Experts of a small language model: 13 layers, a sigmoid router.
Below are experts of layer 3 (counted from 0) of a mixture-of-experts language model. Rows are named gate (a neuron's input weights, with its number), up (a neuron's input weights, with its number), down (a neuron's output weights, with its number) and show model dimensions 0-191. Each number is 128 + 32 x the weight over its row's rms, rounded and kept within 0 to 255. Numbers have three digits each.
Before each expert's rows: a language model's description of what the expert responds to; "mostly gets" lists some tokens that are sent to it at least half of the time. This comes from a sample of Wikipedia text that the model never trained on.

# expert 11
Description: Foreign-name consonant pieces
mostly gets: "š", "ș", " Arab", "ih", "raq", "ikh"
gate0:064092150121105140093101200097139118118147143077125107107145109120103092119151142098083085095168162142120143117101112142100061163159143178191126172161139113148116133154086125113120093144109109103140108153100171167137143115138128091143139098064126175163132139112168146079073165081137106126158126173154092142109138176041169133178083121218122072167142089074103128137110174148092134141140166172169210134110143132142142110144070179136138131127102125155142096101189109156103126062063166142132144096109145089165077164131087117114060129085175174148113179129129142073102139126122148117
up0:149175079114108130141146095147128134121058089164139163113098065185140129129175117146144202156087128138159099192138150138126178086105136066064150135126093189135134159115162103104096120127160151178117157132144090117116137100080123116132133120153167113120139092186067116176163048164109144134089133111118151065130102054138124139118174169088144149141166131175133131126093110098094046131098081092018114078158130108072118142092166121101139157078155113144080121104075112091081143152117094146106069165129107128152146120111164160115170095126160119141112093129143141156124150159155118168
down0:165140162112185156134151148177109183111132154158159117129099091120135187106156114134141165161157111185082156147189126108137174066152139149121152152095143154096114077137176156134119134151107100122139150171137070122129101169114197144110101091156135152095088133173105063191099151138121116112084183130154167133129168123107116114140189180140099197088102076124165110071109163116137088216129164091144142170077141114136164190158117145143176155120163121144120141108148115100087137076081177061127122142134095129090079105121184148099095110111130139081156096139157125071166087079092087126

# expert 30
Description: Definite article the
mostly gets: " in the", " the", " of the", " The", ", the", " on the"
gate1:131171145106149123112160140148133115122079161162166111128159113122072151131128160069114083107138146178124204124118107146129153136166105103126142114115156153127162106136061122150131101142147119171169114168110122156077106154138133099122183097166193140142149157115108136178129134152179108124131120076135102101151154131110211122111168179140156120187151178126167145156109125073204164137146118056136142114092163196109127244147095096161112099098171128123115104079124121180171129081037147100173122139145141184139127093137149133167164156129166164149162108151164109077100175127148074086
up1:134105116132120112080107133121130048164106081095125189126186137168111101099159160154140177169066088109133133199122139130110185172092110185165193114129103109136089133146194147201138111168116144111143156116083136132157106116072164081102134122147151049066166148110154156120078128129126165102178179112107120098171173104083157178110113120147101152133123114108099137088116122204132137097102149123189157138151174112135123118069145190099128105131127098148168144111096094169129162151135159155128102149089125058099094126168100173121134062127170107091151154123129126107171125162192099113
down1:130136143104104113126123107125089116153111142131141084101125091134064168162132073094134103152116115078110099110105167066139089103104219095129116175126181097134154107095151124136131140103087106072089118103153123132117130102135119147173090111162039097102121047107140175075135117063125170107148097143125169152150097132139096130132059163135087126123094090141171098151168086097136135191128131167133019194103120106136150102132103127144117190063162120137165172117136190152111075079116089139118126068137120123149148163090080100087058131123107104165114184127113104138163111110128118131

# expert 33
Description: Physical and spatial nouns
mostly gets: " back", " main", " sh", " head", " high", " building"
gate2:073133149129124103123057176134055080129158066157127096082127102197128103180125117137131163105124125130199134120117140152110120117132153077116127135099163134061092117082128131113147113152112045132086124160137216058150083141085180123112172146121139161111083084139134143219103165129125137067086142197101075121127135148109116113133159127112112162124144065097128114093156155175083110182151144151131111117176169104130159150050120117089082145137106164186177162139172118165107104114143158152101151117152171070123134128124140132122105149148079140113083156144113111128144153160088099087
up2:086193157145052109119124129156101142165152134132134095105184095138121141149130125122170126109122147170113100135097106160100131085130133157133145114138146154125149091113114108151147110112090140080089145123112150155142122134092179112142155097074163152147154069166139155151071195128029199094069080174099123128129187124162138138157165118076161073138080100131139124155189157158147100163068154156145186108133120088115071095089127122149086145119156196169145196118117114161119108117148148085133128104139200171139117113166161106143144176166124210102114117105108142131185151092091133060
down2:157144127142147183092170094089166151126202159117089162092095066082149106154161137129144138117087124224094146132107165103162121078104085130088085149092157085104196125141193174150158141074142150110127131139124129113149130195079166135126136114109155156089152087121138145138104076162104156140136177114163169157106028137121151113191177124134123169162161071131149070104128144146099089174154156115141128188127159071107108091138177144145101166060134115169143151128120132158158177127138127147159087158093087079137113119134153128147099100161137127163147114149109178152131172173183111130

# expert 6
Description: Table pipe separators
mostly gets: " lo", "go", "lay", " | |", " | Episode", "s | "
gate1:162101108152138097093110124123133125111188157114150106112165132140087110193136131127147113147119109112108174136107114160039160181100188111125116147081147104123159152165129176117200124151122128154130151127094105096144141156084125095153098200104153111139127149160121132152127140165126133181122074161149137117163110138172139154122121122179124092160169162114160126125077135124221103173072152165138150083100143121145134193158096116196141109145189116127165110066117060124096188173136119149134228142188142153142102125162182147146182105135138123171124129158107188094096093085196081130
up1:154172062089085149188120114145155102087070125152115133166125109083149153079100092155126136129156096088107082113155153079108120120164056112116125125171100141171141126143123106132090086102168162130107130126149164166124089148205117141129109107145080147128151101123052106094161164116091142118155175116167125132114106129107113120144132136063163118126122135127130139152125103154064129082139075178124123164131110146095117078038150113067138115086085049102068150129131122112083095092117107120117028101135123120140150120074121168129146189093119137106046082110137150164135111131101213099
down1:097155143131158085132125108099177135162111157115119142171093193104140184124151098129132108140107078094115089155127178155092142142139112112163188109115081103127121116181090110126149127160118155065110139161161152186089184101095116108172130104121121109119159125165067119148150107061135150133057149090131126146108124130119147151124126167103093132150090138131176113093167171157155075097115150178092194164134107148128145181112131064051144094114150137103121190088144110104174116168128064168131134095142149067104153147223159144103119105098147099146126137162129064166123195170129204177

# expert 26
Description: Name-internal vowel endings
mostly gets: "a (", " Ben", " Mal", " Ma", "i (", " Ha"
gate1:113121140154103186099155155177126128116168199192114044122100161088153219130157115132095117128143175116152158160135133207108160157201112138117157134161109153141109113213132132098133125146083070132120171106125150094182106088120102155162191162128160074128082110124125164096135096184067164135125144192154091135115076134121133110117166164129137081108122098078123171117115138142109162150163105172142143156129151114128140129151065074108162155121091089093104107147145134094118145159111174092112066089102148119134169197147123138147174109136135144162155175160101122081076133087117166110
up1:059123160128150162129097174159161139175128178202107069132064129144164139141108124114098059149124140097170133115124119175164088152176153121112155151119098166116113150152098094144133140132107093090097170150155174107161166133105131142155161130142177129129154137137137109171108130151141150064187103143133073082150097102078173090076167178193076104129147072108090107132139119086076114146100070159155106130078146141139143149146118088109152144086115115104150132183177160156172159143099150108101135079157143107185126164110164101124141098075091196125205115149106088063070091149105118126
down1:166124181119159110113103151118145140110151116118123139125180134134068171142152132165137088174144160090121083139133092099157148109112078057134128193160161179104067142086091132153135064142124102142104118073082173108093090169063109163123130190139129141098154151145180100098143102135067146166131111135068155114162097160080148176097145186139153199160156054088086139106136134083153132152117102117124085150167141173177158134101156131153094135151132128079153095148126117161143166141072132069111089141172140153121139159158181177125154040094138145117117177162128137073117110153101165138

# expert 23
Description: Vowel endings, place nouns
mostly gets: " station", " km", "ai", " people", " population", "ya"
gate1:178189137134180169119153148081132129093160165133134151126090072158128109169178109112117050093141130140148137147122144133115105150176151140134122105084110140151116081131107084102209059176109105080113170103119164113115174136113131117176155107076124112110146069144132111129117093157116083150093086187127111116113149078121136104130092157083133079151193088159153118157112113182112118111220126148108169098116145179125177120124149176076087128109147100137143149099141069182141159158159131087185106107137116147133149148192106089092151125182204154126147153136136172164150166178186170126
up1:183199099115019110090104177095139128171097130096092107124134075117154193135106161171140174129140117177050161142166155114080127124084101145169084131109152187154116168101059138147129168142111147156147139207086194070113140103156089154122045105091121142107174103168124079108108111149134127127142080120131102099140078164064149130135171136137090124168108104110074137136147124096110132096176162131126143184115116121139095113098096103156120162108127147195110120149109156152060140133117109137181101169099115163118172109132105167099127122136149128145144133122100183100127156128178142171
down1:144181152163109108130139140138113087127165157190170111149153199185148137181136110157160049133116187153140111107117140177147143113127124119150168124091153089087069152087116125124172151140108065117149103105105073131113114148145098122208147126057085167121119136106123166124130138205172086107105172130082125132103158114073190107090114128104132128177153139133124111113151129119127124179119171128134150111095094173121104070125136145111093125128061099122121159151111103107143135117112129121098113173055178144114126012106116137204163150171117160068092141068107100114108092113128074124

# expert 35
Description: Pieces after G or K
mostly gets: " qu", " cl", " Gh", " Sk", " ball", " Mov"
gate1:114097105114077039180035095076105173143150124104114133165161142103149172114091103086113095091164140089094176136105117122125166102136136200159162083130172118138105140137129172131141118096143141208109127128121090159117131071101134151062106178166147147184086156151075127181109122082141111120188139120081149114128126115123125144098065181108080123062187171127109165165125121143159147150092066148152160109115126104176091119146143138175119135122149079143177160158093198128114145141162119144080108108112074139085129169095134099135097136151109134088146156174164100121104093162130101167
up1:141166121128126123125119189123107086168089160078119112160162090152169135099104182078172086144116155144080138148105150087082091093108195146087107043123156121125061169085153146123142161103145140098129086080100175093125140128146137178070131195099136105111100102081157137115125161151124096106150095181102131135173150167154163093141143124085135118069112114127121097096114057116139134193164148105162097100135115083137132045102131146155118104098175172144134190131127100126125097156127154115154180120099121173170122122113169097211163162101134149098155053198126156131149158126157119100
down1:086068090125052129136134161149147048129134119193179121149127119151186103148143156123128139147136086148107123066163202089124174082167122119138130076110133149160047163120060111181162075123105100151167137118117162139185052116122080165086138153125147137104134172104136129124104112183088157113174165112113132068143095134150118128109115171141123187166107109127122134119163181153130104158105141094131133125144102076097076163154152110141150148169095118108062140139088085128117117069157103118106083103092170114117112069100108118182131169072155099158118073103158137096087106133154171106

# expert 31
Description: Politics, film, table headers
mostly gets: " national", " government", " state", " British", " National", " public"
gate2:151122098117099085139121127170071105115136099109108165110114157099216174148098101167093079134105140120150066140126074142194119122156102100101090138077150111099084072103158150155170141151131127089123122168119076106155153180093180160163143121130105094146108192090148111163163163164102117146103107118122107064188146149102142132112139134106128207090111118116198127116150131148171149153134115133177120155093130122111119165180126103202163211143167139167112186134114141104091139170132105123126152121130116097153069125134118110074197129121135173138131120127049106054161049147130115145
up2:110161133130117148125145219116182132153157155112163107119120110151129113143113174143136139108062200158150110115139111126152152148198085155169138099112111084070154079177156134143076134113073135118110100134149106183165120134096204149117193108123083097078086148101086121178077156123157105111107148135130102115120119144210095114146157144135111131119130127112132075131125119130073117122134148176171116150072135184115174203133128118142113125127116045152069236156136084136082135149068085134141119142139068094094070155101082164149136149158122159146131179119127170106131154127124137122
down2:125199094134086186140136182112144143031151135123150154123121172124151087175110116152130125148100120176118137137113141140159094153154175160121117132115174095141114096128134071136118176080174088117123142125108088135123160111122166124092119171116154207112139146130117072119133212234116131128155112085108119100148066182102147170142087111121150116093131115106080179140117116086167070146126104124149116148080174126042151163184174165123133170172146073131113098122080116122047105110078153158177128149101117080144140083077143122114137089129112172095121090135122143094137126142088132161

# expert 17
Description: Dollars and table oddities
mostly gets: " $", " would", "$", " no", " any", " ext"
gate0:155096144112088165124120105171117166095088142097131184118087090116147092160139159158133107089073089119170110142140121088158163109116191138114124191164038126123150133139059122080077096171141169079183138125151145141150112162075169099137186102121192129087105092150115142110070150129109097132148199209080148130207124095124113133132165198114089148120113102142121120127164171120156111145110083104130171159112116094115099133129110112165105125121121132143127136111164167118073127148162101146140075181100108149179136094122126156057099121115136115147196149071134168086166189137157140095
up0:115172126106188073161129107121172114120183134103149094115100198072181086149119130114142149110131183134192209108148110159135107111136158109081153158093094098135136136095185134150091135155122080121117139177131132126134053110143102107115127158189112138171109105167099148149144099142154106142137123109118104096110131136154122142099141157121111094083157130128128111064082132139114104101153109181085132115134152072115135097147165102127180151161069109090175148172142133134140110072075148169171128102136117090086145194159137100153111100131115125149096155121154093154228156185222085212
down0:098154166065170158116061179139091145138145124036141146164162149167092128094154145143126123101146129053102139121157148133127158167111157090086166146193111169176117099113141126105127120094137075116147137137116136104032115148123139115092106133148155130185090155147099175145084153135142082236164072173169140128128154145173129098155110147112125149147141091161157114164141133113179142052133201109131073101073114131103154139114050138113105126123130117109167145119142179155178111165096120129096134075079101123098050138153105100150175130104098088115095148133115079118127100105139133123

# expert 21
Description: Closing brackets and headings
mostly gets: " ==", " \"", " ===", ")", "\".", "]"
gate1:156134108083177133095125071132137202197077138170112113146104138092122141164137114119181105119105109128154115156123147098092180142166178106144071118149178122167111091143101160045109106131110029153078106162199090062143129136123179127123101148108152116140112077153114111139142089083166073106113138156099137198185149142117126121061103144151148140161160137110120104116129132114128119125172128093151093222121146128129162150096172186125108147193090127148115112123183120088087156120087156151101155158095131131128119094128119203100149107143100151111160158155135115133137125176108127040
up1:174101092065182133096165093156155191170091127182101097114114139114108135208084101125141143091118111115171101155152126116108140119158170109139129090109174093135098110146074144048087122129088038164083151109157079049137141142111184166136094186108162117115086135166141123152115109107152117113113137178111120169195121139145115115101107129156195154144127171096135120099171108134123122179192130078176125168156147176114134119118174155149138169162091104132123118132180133087104142102093175119082161139102098136091167117081104168116137110185077141128135109122148113161145136161142158042
down1:135123115172048162179108150085095157162155111074153114144119134109059115165127084125112106134160125141092141169195122128111142114158108126091119173152125124111103105188101061119103120096073153135107153111093085082172089118117086108163138151113155220143102113110115136133087185163088078107111118078107125125133136116164105123176097104195128172099152133125155148126141104167098128150183103081129074067109107068119106194133198153151152085139130078220107131178120146103093101111069122136135120140108083155159090080137155115167169137167094101130121102152101079124122110107086127091

# expert 32
Description: Word stems after articles
mostly gets: " design", " inter", " ass", " ex", " min", " major"
gate0:181110153150107166135132137073094088123094141086052141100070148082126125133168100105172186111131146104147140131151122147086133194128141148108180137158142133155175169129154165095120134152083110141141138143137143088084136117132148188129142164196134145096169128169119107154099115169137098157153120159142195126117156138064152131126132091088161130169131075139117166098115072073191111061175076140192112139139134117051125170063111169150102084098161086108156176128118110132079110166101085127152043112105098159097125143108165099202154097122091093179123138116163145083124161124127124116
up0:087152164108128132155199165139105128116207070099161165174171112123171172146154147128110102155139117164104086086152151108112114138147104144173102130119115156102114109172069082175110089084178153152105083115077144148143133164120120142112063129067171110146121123113176113122125108105144129158131097098118130151122115089158137091136111143176127112131144098175160120162169122101101141099093129082053064084165107130144144123139162178123133177102129255167141078186152174190162141083111109117081183118122142112146106149164093129146159131096115113186192122151123173091101124151134096123
down0:121121164072110179102177162124137151133160159158159149189135161144132190154147181133189142159085129134124113103087140134147098192117085128159104140140148117108132091136083140149141090139144163168083161121088124137118105067129131164113156127074178117135134142171153138098126128106150159234090089111190150148170097114129115141134144131147145192109159089091186114116131080111115115156109096133056126058187074113140170163130163202133150126174123185163111100153167112164161172052164152199129163117139113152148133110136168157120144107178102155119156090141144138191155162107158103131

# expert 24
Description: Name and institution starts
mostly gets: " was a", " United States", " is a", " Mac", " Cal", " Union"
gate2:110075164060150150100106193148125087147109149108165109144093144126175150076179112181167211120123178155102099124101120119148155125114094135133137143095105093088121065136144173117167160086070069143136218150146097119150146073228117119119131148104137169137148228116093169103144117121101101113129189155105139150101104095106121141183171131185102129198157140171141180124110136113099130098128124135076110120134160148128133119153145123081131094124070156119101113139148148106145095108128156102127104153140097105160087115131159098094165122151076107189139115135064142163110140052143133167
up2:091153127178115098100181087130063131118135101139093155114103134115126130172093115118128133174149091147093095142124160114196068185140105128166070111054119147114118125131154107127105128160095117158089145116103134188122134122065203140104148161123108141116096158142215085138132091145183107123109124072118158054170122051170117139084154096101133137126082127148167086135146074140161162157101090122070121132155071113148118098097099106116105151142148134162151169132121085097141102096101117101182102111086097134112141135130147056127184045125082094077131100071108091136184113115134088151
down2:118148160107164126116255138173138092126142125100109166123142087192137120147171102111169077108199149082113119125133114077090164149112104103128112086178086133137120137167124147125144131230162148070098136128163095159071113091196186101116133191114148120158143123129142141161104153145171155178148122120119106129132112079080142070096130136108082124097127090132124140134146174082159162100135122113083163071086158114078141148145157185152171145121118084079091111083154105104134104171125144135136138146115119145136093136159114199101144094122161101149105155175120155179091141064077102110

# expert 9
Description: Adjective/adverb stems
mostly gets: " short", " t", " long", " rec", " great", " came"
gate1:112085134115162107131086119111143097102150108142186081106091110150085113141168163164137108089142141158158128056082148153161089195146143129141158131142114093107136061076127144078122123187116141154085142151171144175160112106178177131123113118167181071089066090104152144116123119142128093072126114141135134093196198202155158165160159125138145123139113194126142108108111130206144112156119102077131124135158126130091187087167124104127115108099193165125176215085172050110125108065108161137122159111135131155147069121120083088134119087126134149133107172083128134107129124141089131110
up1:162136100061123135139175141169077088092131083121161146123173156175088188168137161127210158097096146099155147114163172123117188117130180124167148173107075152121132125148125175142139127156116119117130173152128114088212139128132121092108127098070155138168073128079111157159082202120087103124085162137147061157120091083164157183137144132128151159148123135092175169133121123172153106147194083168124154143128200102095152166128097169098128090118128159120153105121195146116104133128098146125167146144145126136111084174120114117123100161173158117143163108136219205140112127176153099140
down1:140160088119146095188115044157141118144182111111185085105125105180121153133137128096137186099142156162123134118083152129156094137097103075122104144101145127136097134137110162163142129175120141149141100142174114123136144117115127108097060136149114170135176155103079069158076126134143137147073151106142117128155169114119188145152113144117098106109176158116118170076131165144090147096142165191115115170112167172099121118103087121168124170164122092132099139102157186077134160149107178104138088111136175117192174163077229028146066160130127075153104105131142177166079108168141143090

# expert 18
Description: Prefix-like word starts
mostly gets: "un", " pre", " Un", " Me", " we", " We"
gate1:114125112122137125173121111100102194194117112120108094159125174136145143131133120139125100101135114142115145113098146165135123105140129186153097097094178151159227141115054087092153128112107068116087106070054112163138114107102096133136150113151193128055135135117165103140116158132142158168151095077136149105135145170205117195067141168162106145119103122093138146176095127072103158148168134143130154218086126113167185165110134183150086116124104136133163127085196174140118133153140134141116104092100116155078133173073113146150101163162163162134126190156093129082128117146133054157
up1:197114078111118244140152137197109135150124163143126109112132095111153053094080158128177088111139108115122127142124122119122165139174133134137205136177125115071140161124175152137049173139113074103132116138111142061128130168122140104143094161168118116124106133115124146128103103128139117137173137174103121127157085137068130089118111189158114151060149168116094159089125125103140067133167126127153125078166124099175147204119068124118133140141097148125110037162086143069129056136127099147146118141150132057141120118129175109114148176057143097095124146154150135155096176142155115158
down1:190115150043151100151138084075141100170175095099187126167129114134134133103108155155142121126159150128135090092089148153077124158122148185151095076112166072122175100097144138133106171125067087074203092138107139079123144141103131128113169163146124149104095165156153122116141147138060186141171151151070126111070143136078075129117102127118119142122137088132195128114133120096155131175171161097134145136218085127128111125115121113153115148157128138170179086167134124156076135139152153189103052104140137198098157166084140132127093092090192136097153172152147115102097104069106130136

# expert 37
Description: Plural endings and quantifiers
mostly gets: " some", " they", " both", " other", " those", " many"
gate1:121089116072094114119124135066056149124123130164141207191125105125183119174081167135064133167174112190160139122106102184106115097159095106078165145114090177160142127138103139151112157113142109144147122120094136140146157104142138174111147154087137146170147132115111139131110120121160090139104118135127119164059097100133101137120130213148126072153139083161108113073077126153119056113143146119123125112157182171081119164161139182159146100153102126194101098122136038154120119080177124100123132137135117103117096122111093213173094177112140160120196102110096151103194140086097082119
up1:129152146173203121121177109164114107105113121133082069159092115068090115072157100117139162146112122151114090195166051055194079160089135142173107074133107090121127055100141148057174157109162128081111122083152073141117129130094157138107085138162148126143113135143097049162129179132141164168132098148123157091163107117111110161109137065109142152114095128076135129168102131067150128118112145128136143104109088090081141107099101061102165145025110106091146134140119119125140147078098101126078096108128139132144130106129095106126154110102142149094144097075150153129045158144135106121
down1:160126097131044169097151115115181106144128152138161166110120140180102136155182144150116135132142135147167096120100211085124117114103163088165152126126118133085104118157108129103092167133073141064151144140106125139099110154163097095186187112104167136103142111130134161117081107130091109181139139180101109152118129146117140143142170090086126135049129051150099163158128104121101077104103176115082132166172135075140166124058146157131109170115089119133104183109146166124104152151095186114125168097181111019147158139124154122167087222125093188157084164103099115135144104115110123114

# expert 15
Description: Clause-joining conjunctions
mostly gets: ", and", " and", ", which", "s and", ", but", " which"
gate0:126168089141119157148141163174139111097100040136105126108106146185155117147114118133162121124085141067183121157173146133110166128131148162131153107113058158136147184163096134143143124169171133087117132105164145137174125125169192140108113137111134056135051087064129158147161100113087115119126091170131148140107112149151146190169163156120100147156120077128114143133119170150062119175109112119108112132152159082134100112075152142170146156186089143151122137111148103091107103141159061183124102110166146112090053130119098215139089145160164108157116222069125115130157181180104091134
up0:070065191146167124100134111105141110204116160111145164159133158091147150137100160118115105123123125180132145158080172123143095099114102144101160143170174070123125109097151105118120152098118110170141145152110106138074130127064076104149129129174125166110138151176070132110162139180156124111107151148137126109111135120095169081136096102134083107079153141087127095065108072059196100105186155148119150077075111165162148171188130107099112130098138101129138114190156133158138158179155193069130158113130138097147203116125196075120112097077067145134102080164124118120186076130130133124
down0:124108170136152061098151152165181121146133161066117202159118143100157146134118188129150135133153130168174067139117131102150149099140083090167151106117101154104134132141173181142143176092093154066200138111143112123200194113106133116108094129098111125109078135137161134164133118154140113149187157173139133116098224144086150151196141085097081126140124138126156163111122167114102096129165116095084134123105105174178125101089076123129117131146154120144111171136099103095157174123078131119130156112063157040108156145158100124203108158080171180121153129159081127093142093161115113075